{
  "n_layer": 11,
  "n_experts": 8,
  "d_expert": 128,
  "activation": "swiglu",
  "normalize_top_k": true,
  "routed_scale": 1.5,
  "init_std_router": 0.0334,
  "vocab_size": 26445,
  "norm": "rmsnorm",
  "beta1": 0.9
}
Below are experts of layer 3 (counted from 0) of a mixture-of-experts language model. Rows are named router (the router's row for the expert), gate (a neuron's input weights, with its number), up (a neuron's input weights, with its number), down (a neuron's output weights, with its number) and show model dimensions 64-127. Each number is 128 + 32 x the weight over its row's rms, rounded and kept within 0 to 255. Numbers have three digits each.
Before each expert's rows: "gets" lists some tokens that make up at least twice as much of what it gets as of all text. This comes from a sample of Wikipedia text that the model never trained on. Tokens count by the router's weight.

# expert 7
gets: "1", "3", "2", "6", "4", " with"
router:093120116121121174150161137136119131143166088115086159131111140147070074145128107183126169139148090103104087102137124143146138156114080106132080148181166123056114159124087147144083097114133148
gate0:141159167147158103078135118135106128056097100154120094140130162145115123205096142083129099171123129141075169189100169100185069181134150078100163116152111112128115144151146137129158099122139171
up0:143130155117161127159168077149125175083143109140093101083129135106142126145214188119114144149158134105145162134081123118135076179157151115095114143202176120096125114180133205149094161129126109
down0:177170142100083070117145138165107148113110112132187144128125130109125179065083138170115127163143081129115155045110133103094099127122109153135079124111196111087130097138137108116154181132112143
gate1:188203128152175107135076102149113171058110092120115142153138068138088142130124120076192129156165198158141144172146111128183103109087061122080119159149110171123157173141119106131186172142078155
up1:123136101132098144121124165128155112107133115088118176161146137118121184134145166090095158132168117116125190139112075120151127053144132130151159173140118161117164117109160130071107136184163156
down1:146170124140146136153137178146152128183129118111163121111135134110180102098142152135140080136154129139136171155143167107117069132134084129110221111062146100159146150172153166149159086128165119
gate2:115125116162129044121133126172088167063101120111102091130113154185089131140124142113101176132168177067122080078168173111158133108137118184091091122155157129106142122152079152145154149134065123
up2:119131147163145087072165122106079134146113120106085161143174209108129171114139123140110128079130106061097118100122110139162186182180094180094094111098096095123119038070109123152082170118139132
down2:121098184091136125090140096110105161127138131149124108202107148149144141163122112181118105132172172160082103135110096191071077110143156137140089149095173201131150159095121119147173143128096151
gate3:104140117067113172167174130111119101111138134177161103150138072186133131117167141144202070171100074147158110114174138114176110083156128165083165168167200156118085129097162185054142121126113157
up3:163124111150139102122119162132135120157137144129094125113135146153137095119042122139165138127150084076121147118172137155142153129156123110105097080143129089105105110144096184112172142182160100
down3:095196131165114165107125187153122143100136087107137143092098121104120177110119120143141100119102104190176114082145063104170164189130068131130199085117105134125105091189110097155097124161125150
gate4:143098157111147125117145107112152131148098110158112162153165061111089081015117123133106120176071131159149116130204116170123137135170120094167146164159140180120127127112131099152135133081146116
up4:183143124119162152160129115091157113141113093117099165112143159147107138101153155118073234136068139138097135133169118086119157161104110054161173166125101123061144143096177132081092155102134142
down4:126108104153161117072160121094144105165131156072130091116121089135142132161060159166081152147102155141090085154117103167105159159191111092106122155148100073096141130156097168183134098177152089
gate5:115087156097131118081122089106148135109143111096094121124102044122136082096178065119071129132104149126182098144093153033143107119101136079083086173133103138099111117109139125114142116198123123
up5:093066156140160114101177170128161156052089094080099143105177094149148075116119092103108098133157105168093174060195093078120157148106151161199144108149167131150110172125143110103105149154100121
down5:133076172089135121122133084119157124183148126154111094195089116128155162122168133140074133096102114178162106155105125122135172108145107137168136128182102123117100178160123168090141095156080194
gate6:137087129049123131078214160186148059194118091173051142103163158173098136089129146090164132131125100077128127151133103174136120119126091145173166160166108114121108115126094153133136147112117097
up6:139135120127092125163144118133158065153083101189103138078164102087075057130113107166128102115107114099131085152163138150164098154111139139140089119132163074140127095165152208188143157170123164
down6:111131113114107115102173132173153151174066139123073139109132174118088124089178125109096125143130167087174108143118102135156077147103108071191119086153115104195092111133096040192128161125128149
gate7:168122121166092113099139116125103097093143141116115120073105152181145094140112099137139116088126186168145128096126109061150101059096117108148105113129102056165107117192083100167191172165150174
up7:132155182164086108112144131157174075138157134136145145084209152100142057136132115111149130130142122120137167127100136092120161135100095107089096111194174139123091153212150124144081177122094143
down7:144095096172172109136139126183103105064167133124185129110173152096171128160071135108087113098080128088150177164170147114100112116055085205177116104109101127120104109129104142158124140143091195
gate8:141120134063178187156141134133112139113132104166108122150094108156075086148064066135139169106030135079126107187153130151119106146170148209093064124164093083075112091067113110120170147083187119
up8:113121171119100148119114186061159134096128124134142102145106133092071095213132118158149130156103123134087078086234141148095161128120068200117135149084142115095103119100130115191135163130153106
down8:136072247107143128123102145133119133147102124116113112121075137107139080122092107115109121109129129135098110161092094064081087140171127165106111153124136121074117090101129109166066130158115167
gate9:098108130225119115136125125115159116076077163155138138169153147161144097116121140076104182099174186075104171192170136103155132143037156101165107080132146117131063116157141110130177133104062095
up9:143169119073155126098138174115121114150133103098177138134093099113087163147149157155087117185070180187130129141170127137085135116163120155136130102108094103091162119066097139119161164163155111
down9:115156123114111146132126072097152067096142123096157196106195139163078142164049168183050115084121150125141174151095161150139155112168144131101119113156152099092155146091113092123112107115166131
gate10:138044180071125194134047113136156067124152151127165125113117136116117171127135171122115116084089093112149165155090112108130170146121128165068144144157140106104112094135128187109137189208119101
up10:163128111105098105142133126109109180108130144180183152131107067186121132145130118140157105130160110187130100152109141168116141080128146111127081175135152163133127167134178138122107170116043209
down10:096156099072151064165124152062160128160094094157136095101161148100074125113138128112109143098124171132138135116130107139101126096138098090125163136118179201146089125159125074076064112155149043
gate11:156111110103140159121159141105189114069095135179121156160160115151058099077186081106113128106103107135112084089119114198141157124147105083088085151162143099165113125173121118121106140174119081
up11:155148133144136174110086137126118098113137116073127070135130135033134138101122157099094115120133149139125103107087137100124079162098150134095137107066096116123143077139150140111102125111144059
down11:108106106114079092076174154095108186152136140097143116163128109100106106075102145109054121110179135153089124154099146152174059126078078157095119121124171116162148100124145117140161163126110122
gate12:165118033118164117079204123086181175161194101067131120136057129158117132116142098088140096092100196074099138132177192121105183146105125143159110165144135065152151095130158121149102142130088087
up12:177148094105075104199121115169112084130148149217131146096161143086119116157097108194208128183146101153098065127107101125102129192087190104145142157115086161150150162159134126209101079133108054
down12:114123098129116072070134168092096112138110133183048158116100129126099105087204095119174142169107096127124127134128126097075118162115123064121108081173149156077074224155099111120142088158042063
gate13:121113129172128182125155137113134105076100098085113125140164096139153145131127138091118101140167102156118126160071214114157161116138102116132124131126114150132099124085086187084085120123135148
up13:162160057179112125139130132151122154072076079143127159145150167162119159077097125109095065154116129130119195144158142154092121114125176107152120098157159187146149154100134094062118169104147149
down13:121142119137109135192123070149136155188154153142157148148169114169150107141151110042088106077128114159132147152039125117086099149135081129132171144159076116120096129103122151079131111172077136
gate14:138109103164130102142190174177154119153141190122168171117117174204148147132082166100101085102106173173158150115143147122118157116113125139101142103155065121106112069141145134077159161112084126
up14:127083155092081170113165111087128130153106159139109128148124130143101097148143116115146110160112120143140135156197159103084108094135126093173048097123070119122132162109092075118110142117131086
down14:091091131142109131144120097105126176094151146124102075074126130090157053138160136104163139120116153156099183139167112089091171143051124173140166108105133104141146209147156081107127120145190107
gate15:157124118151137121180099121127169134131120084164122098180127113055080066090105163066159125059134152139129084152105193093118175098123150134169109152124154132159133124145111137168174125151055150
up15:132156140109112110176167150092143095112142177101095146135096154108122049134130153210192144177115115114187208134137134107098122180116107154131076115134134123096089074126093145148152132172130098
down15:134076138133124139070139108154183127111130133112150175095129111111130093152095158080163083121112124111109099124181135174110095137129072111070098096145122081104119123135091026136156133103116099
gate16:117131144085117131141096136153175139131144036187148154159116086114125156097095143181138107128097073135153146081095093186126165119118146111094051075130126095152082077115147120154126149090159087
up16:065062136171179160079141081195111092121126133157154073122111108066149156135105064135077149163152125113123080099090118123103095135156107133066194122168188105077148044173086158143117156162175133
down16:109106143215160072145101172106142081103169206166116186095142166066164073165127142048094121120097115080093137148134085139138108127098094093150101130100161164082111150112158102130113136128114141
gate17:148051139160130147061128121148135138131133090112139118189127163155144129102117093156128162083144110111148171135129156099103145067181114180097186148087192081129107176058152105170073127120156210
up17:122138170126168163123150066129087129112098133127167114145116084125140173155051100146111134100165134118107151102136081190199123136146142150150099024124139146127183140063118106127087129172148101
down17:119138167096133172146102094111145173143155075179111116124143100159146171096150124057126085099157113143127160150213089116159156128193110136097127148098148148175174084114127060112139157065142130
gate18:140128115103147188115101104103124126140133122099175130125166155119087114131117184125161066199135065144132169080089109160133137144114137169196130111159164136144135162128132061174152155122139135
up18:182120091090070142140154103136095057072091136113171133154165084079059105129119110099112153157144093112160167148148118132109168104133208113085165100166169119117174155156130167131135154135078161
down18:129090170128192132119174177140175168154186129146065138170182094093114126136149118152122128133107086155162099139141089169148110199160067117145155181125202114078182137148126135135128122099157110
gate19:096182130167137142065162110169078118079143148115162183109153165185160133112126115117117140104149111117161153084106080180120059113124166137082130117128114181116128170130145089090102141198122106
up19:120146138177118099129141146120100147140134127164118191131148105113124109190158085136099149166142180149119130090192157161087164173144075073154068136137172126154144079161172147137107104084119131
down19:083144102082112097116164126120107157119153111187178125109158128078125147091069106059112120097094166183083131066123168125078105124132117116095185186066186142097114137128107152123061094140146094
gate20:191148123133057120189168139113110197046133126140143165151134135118081115096097133137137195078152140135134061116136109146104137139146160151164088150175157131111196084144122075114121132145129107
up20:109132121132142141113155114126165164156144065127204158157104070149079153091094143139120097152074193140171133169116099076153116133123151154105151135127157130126104147143143136105113077141123136
down20:105193088115140153155166148139144131113149162113089137095133093145139117092143155090114104154161142152120138151157108168099094118157140101103089167112129105142160120107105106126137151132118079
gate21:144059133162196137138135126116135114177139120149118136167115108185136160109137130149101135228082157080096113108085135159062151162166075102074131097180171144094125132142054157124105101145106163
up21:146084195101171200138157134163169152144130099086114153140195137119112138126089134141133115151150093164143133153143150099174091080158098213139172087109150114155118192170116123140123099114116114
down21:074151144122114149107160099147143149143099103183098144144170157123083147146130136112131122139153060185119138133143078109140171083117163120161127156094113153108146104123133135092122096129121143

# expert 0
gets: " ", " of", " the", " in", " to", " for"
router:101134127113176111113112111172106144164093146131135145127106110136206115207109145136117134149111077128139131131109167097186142076153086125149096181124089121123093185109105118151138094158141083
gate0:103136100144145137162064103096176102126091129100132110107145134124130120136131051109089084118096134084159154124130135076146125145120088105159114128074126128083115067071102101110145133153150188
up0:125144077164113100136054109096135114158111131100111115104153106119117110149114080094131104112088111126116164158140134084139152136113099153124116109121111146141127096135145163105106178164128173
down0:114138089113085128210144085210188141145132100149104068095132110115165089163155082091074149141108147136126164129121112103128132143202102081170098175087131180063194077128095155138140104125135128
gate1:183134155074124169151182107149080088121097140111112102156102124109103173098155209137174134129115088187142167166117141057148120165139171170134112112150138090162098164074130111082095176143129122
up1:148083116175111154108120161135142134121142162111100108182137141165148126107147110136108139129092118140116154154124082158086120125133080118104125154137101121151102180092145102085103100131125170
down1:107186153099142113067183133099108119106175195075152115121158081169152181140118152120145093157119112089176134142148116132121183131169139191106228118128112084168114114168138125108152172123139164
gate2:156177134168121117165147186122193048085146145105133180126166185140164159158144167166117118113126195103087144141142138196143215124130160106128109124107119114083182069151157122175142100120086102
up2:144151109072113153095099106161120185157104071127115068174143058100102158084123145139198156167155160144157101072101086112154160166167131138093102122196147172170122170066182151091129169166138155
down2:141129117156132127139107120101097138095134131131165099142134154167136173162115040031144126130167104122167121148095049126159153123098099176123132095156131075114115154104128116117123120096085120
gate3:114131110090167195101111151136119129156118127137180096136128162109164125162099142180112092135144153119067142120153169116138156080150096166119095093156195121071101127046103135166132102084142177
up3:088165093107141178130120116106112147141117069142156124109126157115149055159084157159131091134149195099091134112210153119116167117134150152106074134118159099107079140067152109136145162083138167
down3:128128125125123127160147133209088125125106116172144140096112118116110108110105162170131143174125133089025120115170145074128177114118117133112216156164106159108151108129045103138137111181189121
gate4:133089111145127120161116124122220161173121090092063157151047070195141122125156091188093101118139150117142133127136132133073162083126155072107139113093111147142124079166089150101115033120136123
up4:159124129138118160085073116136122099125162119100112169179111145167160123201106108116115109108137078120151141099180159181164163129139129123171105126122153113104151131128126140100149097141178133
down4:078170065146147118117062091148128163115136155070122114126133101040156114096098149145137123174161174066101107140154186084111133158124155089096157114155047178165106142189144129136125130176183101
gate5:152099031126139147120113112160128128120124163115180204137118134159112137135217177097100119104179099094127126086071155131152123110128139167106081140055111114125158105096126153080174169131140126
up5:145108115119101149061099107118175094154182178078093139142137183119137165161159115108140114124191137092141155108091129117109154150164103054104133130134121073044170113127148099075110120142138119
down5:173116094110098174111101078160117174139114107120097180130150139140114148139172213179148128157170114045096109150108186063129150127094108165110105162112116131124145112130102113164096138155183090
gate6:083142160166138156112177176144179195180134079148150118090166177058117129121132143095118121127058131159199141106202169057123153101129131127100160099173140146086145108124139133127158143109119079
up6:177124123109089120165082079132141130113113161102110129149119110113118164120139121150121164156082066150115107165090151142119143120165081093164168107124090105149163143156122100116126093125164146
down6:101085167072111079130136127113137135146137089166103145135097100158115130083176093140122122113163139126149068155078116113174153120147138159137114124114140100124107111182107090099045151095137200
gate7:111101111126150134141142148120122214100108095144075082096116103142095079106156148159154158127135167130072145138158180065113130092108158181154091089113147198137132129146127138104090095108133142
up7:112163117131153088139188100112087087105136128119121184178113123126176178104172185095164119118166139079145112032119140125120201159128094136146099087131174127125053110118163139135119147109146164
down7:151130084203175078138109140092094128081107138092161107143086098177171131091125071092170143091190130100109097091135152153151086133162150067178174127118115142140121127156137128155058091121101141
gate8:157124132177123092161142111126149140216158136122107134173141140207140120132139108164152121099078193096063129177120093125117154115101158071114062137108162088138166121118118132183121098083078107
up8:110080126116140121142075144138123140176170183081113121140130116131148174159179155189081091119106055098112152152145138135169158069160104081125098158061137048022123142130143143142137150155148149
down8:118102150122147131166112184118082099142162184108162201097141104126090172121155116093124145126128088173112133124148103129096112170171076145147199162050122139151116162130115142102137180129144182
gate9:099143154087174191137123131144119153076110120153089122152177146083134189171093128131169140131133179119142126127131128115117125118134178147151099090137214113077130092037124192135216152155099105
up9:115095130120149091132067139128152068164124160150115143110115135097085189115152130111068107169112061076097093084130138074082122102148088124127144159111093101130166086146147154090101096157153188
down9:166089110117113134134146096127216118079167139088113157101110166137145123152176129118193115136118127105128109175150141139127204068122128137112138129170133070150188124100142121139137133173142123
gate10:076156124144152092132145190100122151120132170067144115125078087158119142116108115107136154105093109111119180127104128208066141109126139057206059088095080134166171138141177109151171124123126144
up10:068113148139200127109146145109141125151125166142149141112115067113173091127146190104094074133133157098079140082127171112171131127175116101111053087194162145140117171104158118130144152062136132
down10:147106191114124162113086190126068136153143136107132056118143156149119143083139141114100105102121152196113068136093048106178119093092105133167150090122165091144160114119126106081167083128097136
gate11:125125156135107081144078147125198163130091110136131154140197151160135111106183154059160157199144147173135086141067082166059094166117163175121181115114176167113164123130110141072101183116143070
up11:112154125059160118158135111141155139204149065142129155128141128121079093179102132134049150164125080118124088128098162088112118070143124135128091096108085127101194152115088118141101093163126111
down11:103055147138142123123115121139114151136133158153119130144130114161070122121116101097116131134144157115117095152060047141129134174111155086178204059168153081099111111146153131103139068140082124
gate12:070083118138129153192151203132165105105121200170121060138167147107137073153124118198109115174154112107132089130072148061139077111183126090143092148065184155173187127116157100114089148156137084
up12:163127191170162120095089114116077139122113156130136101150113104125121140109124157145137164109154076083109130152148101112137152103146083097136091125115146118108102147153158111122158118125106125
down12:118117182093117151114097123095077151134205134068192191123136135173148096066107142167156099092120157131167178101097155150121148118112112058110089115163084077185117124111149094098094129087123132
gate13:109095113132135209180151160104095122082174168146113105204157098116173111141087149153113148132131158152111133094121195122053137133138178146188075100127196148119125116116140175098183139125130164
up13:174091088078152156144117082123101146109066166117080111149104098163106113126161133159133124156133130162110126121136143097132113150145176183218099114138096103136089127144071135150113106107087209
down13:111137149128138170160103158076084093119136067116069123160128106081085144094125179130144117144162115104115155121135156149066195108141125158125151149043167096133126142133132140128123170096184096
gate14:149107106094166091163120118124094152168139150188102094161109155130130172085163192106120164114153073116128141114119074147153173088106099120109098154065076004111123148155120156139142157132097110
up14:147196076087121139180122109130071057138149116167129090120046072051123126119143141103159153154074126092185121178015101140130155178118154093125111128132152139166115143116100106098128195077140076
down14:139189088113170137148106111095086105097095137071132100067142125088100086177120121110103111145078168172169151083118150130114086152131119124194132104156104100088120144148149133122128167195128132
gate15:132072154134160133114123168101120109119142081119104104127125061186141080106132151112149116111096070162123097162136178110153138091104116147169139209122096133142079104095072179053067118115151168
up15:141124138090141128109125126180155123115123189123140091103099130082106129132206165106069094089135054097130081144120151114114054164142139059124123148134134078141131162159146107178177097196131091
down15:119152103114104124121131133138129185126120111150160122137177113109179181080131185151122124115155075111109148151132088109155149133062113159144110101143159108126154132106133122093185121086147117
gate16:104158154154181159140096107112130122130120149103134100126097140120093067083066127129170138061127087145148155141148072115116145132081178113165110079112115088149130157093134106146205180133099131
up16:142108134131104172113101129108099132112166155100088131123142105111129108149087111128092103134151122079190103148079086137142097129142157094059150082140115140156190107091127117138139119111174112
down16:179138113113161148185183183135163102117133098099097096102147169142139143124074128173177167117146101158114142094057130185162138133159159158164066103166083113154114126098088124143148137161114122
gate17:127122125148081146090168194105137103117138116130126155067120082131162107167052134147201117134101173154077141093115085123153151113098125152129123093132156120102148137085156168149198167145129158
up17:110134074111077145205120130110168128075151151123142218066086095136154142129106177128105118124099104198139097195137162130077132103103113175140114083067139182126116146124105116067149110155156206
down17:130133112116137150128087148158148176105188135111107134165103158078185124154151093137131108163212139169131075151096180113172117166108187125124139132147088165117042135182106144150133088191159152
gate18:112164151075134115160154106142103159112079124102139121046125094122111087147094113107122095128138128090169149127110139113133145136112111165193074111085148182135114107116179114037068078110135184
up18:098096127158086115121144115094132110139068090190158086148133146162130138122165109146139085137140152194077148080135158089136147109101189130144151127150085121088080076110077172168141149100084124
down18:154108105138172116104098156171124116126182186151139119167109126091077112095138165144157115208078176158122169136121092105122134153175105189143115129115115113128113130111121161114173109160153138
gate19:211048144135178105149112116124080189111162120153148119174072151140110162127150118151081154139149178100171107069116125119124100106132112134097183098182104113136108069114096138125080110158168095
up19:100153128076147138129128149102122027114106183104110185148140096104105162132112110185154124119127063158129121150142146114131097135124139148093116093117132103144141145094111097087159148107105179
down19:211082172098100071147143102092134154125146123086154147148146153149110074130138150123151127103108146125101128175130096146077074139079099127168086150150181082167151117120110120161117149066103125
gate20:105117092115126119167133174109136093114070164115187169153092143144174100102154108136110097198094130106103122157097131113115143145102136185115083152133121120125046110117147108162129099142134187
up20:100151124110142198128128079154106112144216164114147108199208110081131121186099109092151142163163136143081142166102171158099120082133078075110071066128151158152102080132138140148140103127157089
down20:128111110125092186167103094120125154156133128101076162122139174194179160124135124190135124116104183095108101144136167153093118130070160108162115138138145138159152169198119117151089227103200133
gate21:187078094169173087135154084142141117093029096184143108119138088169107134091121101124182149185116127140084095158151111141167153129106107121062145142084081164126117126069144159149154130150121061
up21:107098068157114087117177150165119109035107111097174102112113111155109141133102097118115142145135123168084112154098072104157147089156121127111124138097083133176109144085154148146143107119148118
down21:112101118132165123161140157255133136146137058152152127102093105121118080151136119149131131174144110129096136124134095101144137108172110120123118137098180137132120138159214141112091111163119124

# expert 6
gets: " |", " \"", " a", "0", " it", " that"
router:074113147111113153129109117153169081078097067160133104095134140167145087066111094112058117094128150130157120190108167161047079112123136129133154119103056084170113142054198121107110104084118196
gate0:123144178149175124097151142123138109132138104143075109096167111151181137133169131098135074136112086094157123163118185104146131080084127157143128138118145081080158170125133174149150128112133169
up0:085135111100105111095148111136125113118122148176165165162098119117157117128129177166126138157141099129117153137128142124105107144147141071092148121135124213133119131089074122175192152149121126
down0:156127053124147097160141168102112119149110189128121092102144148162104199073163130101154160124091208048134107135146141128090084147132143092162111194082116095219101072135096112117133130140120124
gate1:148135069088137117151115144137102151193084113122118149144115098138104134158112156147199138142152105070176122122161159115115089145084136089100111070114150094122147159088137119150102139128150059
up1:109146156109131173094097110113138162045101112093172170182101157140094049146112072137097102165115125166113106159098110164141164101151168116142139155109134165137162089101177129122163139096160165
down1:120117106078177120143109130063136185083193135154111191173094144158147085127124090128153135118142080134097152144072098211078135140109148143169046110140088139148126148127131131146104132102140139
gate2:148116083160164157121111082130119109152133144124143105152154115165080143097171087057076121113101127144099177102129122138094107135143115158157155115140090148144069084155166111151109081126137099
up2:169129116138118123205069179048125104037114152098119191092114122139073100130121132093148181107129128192136144087076118196119146136088193172106086120152103120196117125100124091128129106148107131
down2:199130088150151176129194136144153091175202097139108180119152098149166091122118183132108065095171104132094109136094074144153180117185113136148104143176145142150056102171137114158136060091169182
gate3:055046068101160125097131093121151164138060164089102096132142124099103096207122151123109072132073075118097143152089117159161057200114085117136183154116121137148118120120146138111137113122134105
up3:145206148166132146165140141114118118123109163101159170102122156070127176163190131130098176093154153070126125133145133124102114140096170105150114159139101102127069119167081159127129109104113148
down3:151135194162122141113188149119171153066154080086214135131106119110173148141152166092130130198146187156135107106173107164204128110070122177145164152133143118165171154124169145129115147137146145
gate4:106144149134151152122134101137179203094067161168135121138143164144124117136198109126097139156149102070165119140137121129134145122161091073086179089126164115115081161074107144115166115120105087
up4:095145159132160162127182116118066101173181114112086154096115139137115075157103125131104119110084138155101101159136068110111139152146145107192120154127125119148194132176040133122102114130100156
down4:160145125208138139076164158134118097122100138137149137187092116127166118144106132087147143128127169106101131076178123147117138112109084144108131181131160108075129171148113101163137122129113138
gate5:093143148138128160182154089111101145112092125143160092132109137132130109111091184180149168105091118112136153068141146096125089091098120160149127107115080112124185153139154104080153093109127163
up5:146155076079114194109121169114170135164083099115099136125158122131122128056144157132125082107081115150096173150099144126121112128149106126124169138163170120159128145152077159175202120182160130
down5:152096091136125105137151125151158137140147119104162123117126148098068127049105043107121105082125093145110094133162114063110123106190133117155126105152117095128143081140098132148164103157122110
gate6:171118118090134118063125101134119177095065148125161171163093125169110158123113173161147112101092118152151189117113103159087106101076153133114150098031101162131178098084119079116142112087113144
up6:063092167081139144158149088138131104151101162130113149177151183185163084197161119182172146111147074138185118169088143117110156125157099117128163097119081129093133156121084088128087169146147146
down6:139112151089183159171136135157120125160132119205121159092088093123045154099084114173157142103152092103122176158121165179096144078124136113121115082102126155143147135123133130109100057115131178
gate7:127149096115110116118073151078138056142142118110203161091186158109139131145136098076122100156091144101139121165160124104145080037117091143163073108103134116118126092088118132133102181157130114
up7:131144124143141164142092132157162118138168151130091127190137115137174117079121202147110191154147133124112100152115142118099162183102096195142116104113108090121118103154144128104098069101119137
down7:090132141134121101177115080146113146108163147121180145121073125114156133084122100151154180210138109149159155153159102138095114125144108104181167117093090075128124111096134094120100183070140135
gate8:089071140127094133111117108103189181104131083110156138102111097117173125160093128117152111080146105071179103112207138143091118116104085172123167115069118123206224108155125116122135128071170039
up8:164152120070161113155105178091159078147098173150108121109081082147105220125160148144125125108164091141109064153086176050120124132118077124181122155092187205092102203087127124132102150122124158
down8:110153116128125133117142169125138132149141149131122124089066126159198144154138103076151163075138138204100160126203144093145156088055126132121095099069141129132096101136127157099131106122130124
gate9:161146129125113116060113150119126120127142071100110059125125109155162139098093128129162069099074148173079099098105131144104156186155120138137105110143132099098148118079130103188182152137180128
up9:115143117125121185129151178103128103105112115133111123119140131147132138129098091159149114174124116167128161081145098131208141142145150103078156168069176155138079122137139154125116101185158125
down9:110173082130071098161094168115111134083109152127116190153085132133087248152130148216103162162104122186120124176108127131085085106166172115149132122116159170202136167149120154082100147157119085
gate10:146073144191154130098142100117091186105067077105124138103171124132146148150200133045173131113145082131136114160082084108065179094098086119093106143102149099114129069103135196121134182130084099
up10:119107138143117176189193125133123153090214077103109104163112100122124130111156166094137143130123040131102134124081077186061108104095078113182111139161128168207174134120120087138098132139119158
down10:132148094147107132090164170136108129122117136129140117100221172175130117190137122126124123152124076170115140061163140102170119091168155098207124129145190182093126171164112118129119165146132087
gate11:084153176106157122136153113106148086157136088045131115150140109144189187153146160129147095151138158149114094151113111113127117216162156163093130146196084136122112131101093144116170202096139140
up11:112103078106094129129102143152088136176133168119122132107093071087110152107107097141134172145178080152089060143105137116153155140122125182168115166129159113131177074135132166182154188193172183
down11:139089128105095096103172155104158069113129132072171092159121111075114154062163148145083122117145128132132144085116054096136204133150087167135142087110132121141126073071123074122075165137154133
gate12:108148091131109124137182151098143144074119170118132124083138143178127166082134095126104140170161131086137105181113110113095113128066029112124146127144100078159151113124122053141147134127143156
up12:140175091135122126120146152128098129128112174126142147146155137138078091138110131136072182219190111078121107078186155127117139122123099107144118098137106130069056085119132128100087161161088095
down12:174129160097136136075127129145154144129083161098071143170108193177099143138106097142133143128112118111132122090162136130132107109059150145097098082087116108159145129097176130154164159096148157
gate13:122075133123158153089180139103134119141122094119145128092110131143157119090157133086132111098150140131165087165117135093072131113116058126140091134097095157159099100147119129165146091141086128
up13:173069123104163136062140159092136075146105118132105136146128104111111119117128144132117168119192150090173142136101123119066158112162099110094098152146141168102098130149066072108122108117097157
down13:209127056149170128158138129151146091100095093091122127120131137106153140164143167164133111094106207108134141130080146116125153146141133125172132141077169133163119062154103194096175115204141123
gate14:081137109122157161166048159140132107075182141163107090092146137104099122121125103113132049075111110105057153092097150133126114115107122137109124175163134126117163157077166125109099178110097113
up14:106093092134108169130097147137084102087061133087127094093152131116139114106095141104129130112165172116130146115134100128053108103122136122132172109118124085153097089055178160110144086091179145
down14:134180071161146094130160155178100112114136106116139126097100098102165167125105128118128078133163127132102122088183142130097172135099112128133142125138137106152086157146081153139161092169076048
gate15:128068112137139204068123085131125115095131080097124153089159126181143132188192173121104098126107078114167148147123071074120185128160139136085082094128145108085134101087138196131134199061176175
up15:112167089130098153088164132108186088088083161123158173114147146064175048153122136117108157161114170142169130123149160129079149133093166168125117076109113135096097114102149133081115129117113165
down15:146181150166131174179129116134103154183182093103123127125147111143129113126139140097125116126165129152103109088096104159166199109128118140186043100140064122078161023140158157071112137087084110
gate16:135114086215191158138149183123146094213159154119119101088097157088121117133165125163129122125124128122134162193136146096111078113154155187059161132154090109131131120133088157142155148148169147
up16:145141062133097120085113139147121074133170117202174163117087026103148170084136102098132078131117119158078108137128128198068131175162141073141077167157149090134092127141131134153118155081095120
down16:123092164101166147176158117153110098128118150159152148155115093084180169155109104186158076183149135172147115110097131112136140081119135116099169080095103111103164121100165152106101146125197161
gate17:087173173112196176145118176123174163128151137081114116105127075150086078159119146158101134121128099097139083159135093087132109143112131096115106101173147061107147158169129156105099122089116129
up17:047176163129128120186108184115131104109148163092123157117121134074181092146111143134148182123140149125115117095115142065118096136054147136163115072128105098095103159144140093170099101111107150
down17:123133150137132084154158115100129126156133132087111109122140073117110084142099083097122166153141157145099145112088141065138142179162087154122074065153065162141141115124088151124139088114119099
gate18:083111140161115084068123137099138148098141149061139111160120139176184131170152101100115069107090116120098157102128173088079163132163080107154086171102093146132176084135127078073118084139156160
up18:100135104096143144161163135164135115147088124189107116147126128117114120107115170120138122139113171145155107084065101217133040166081182109059159113104141112106171191147146163091140149090084162
down18:127162121113172149082117137171176144146112090106143111129158119152091166131152117164127167143156095205152127186100121148183077197155145129149143122125108126123142090105130135153205147155097116
gate19:118129132183155092044104137198112125086063068139102167091091112131129116105116084137106115178096146096121139143126144104129141122174109188209163144055166134125127089140078103104067105109117125
up19:145103125118112157137153162170149180172140190169063179127113164144086145159126144142128191160081058079137115123140181172196131178092109205141143180138145183143127159157112114097154142139092101
down19:064108079156085102107146079170116172151152145128118148117060097196118096162159166219119147143111054069127113165091144130130102121164157051138158136148093181141124156162141174139150182131043112
gate20:099160136136152129159112104118166106117100097154133091163126115084126174151111197084129162146157098176149127164105119142204102162153106123109151149151120123120104127086150115133133097133162112
up20:190234139184141139087130112138102112059166165124145127100112085131150144156154065133162130152124131104167129090172148108067155095131096141154093163134136167116165146115102113121162185072126067
down20:100103165118119159138112132114120167145112089043166111102160142134108136102127189149178144093101100099123097152095110120148190131083160196133101093228150124153101098143150142100105157097166057
gate21:153050166090116098039105125096096163120114148117110105208141121170176117188149175145135097112105081123130120146153106141127196133172063159176119130130141117139152112175089196098139104102149100
up21:084159159123079124076079115092150127138152145177089099096139101130136087146081160114103131114097093151172156100137126126117087132110071098094171116143099084137151137173105141175161130138128148
down21:124154130138199135165170149064110157146149122169069155153126111110171176133117178133160084105072069100114141131125099117101174145122111114115075173124091100149081072124112101121155175084120174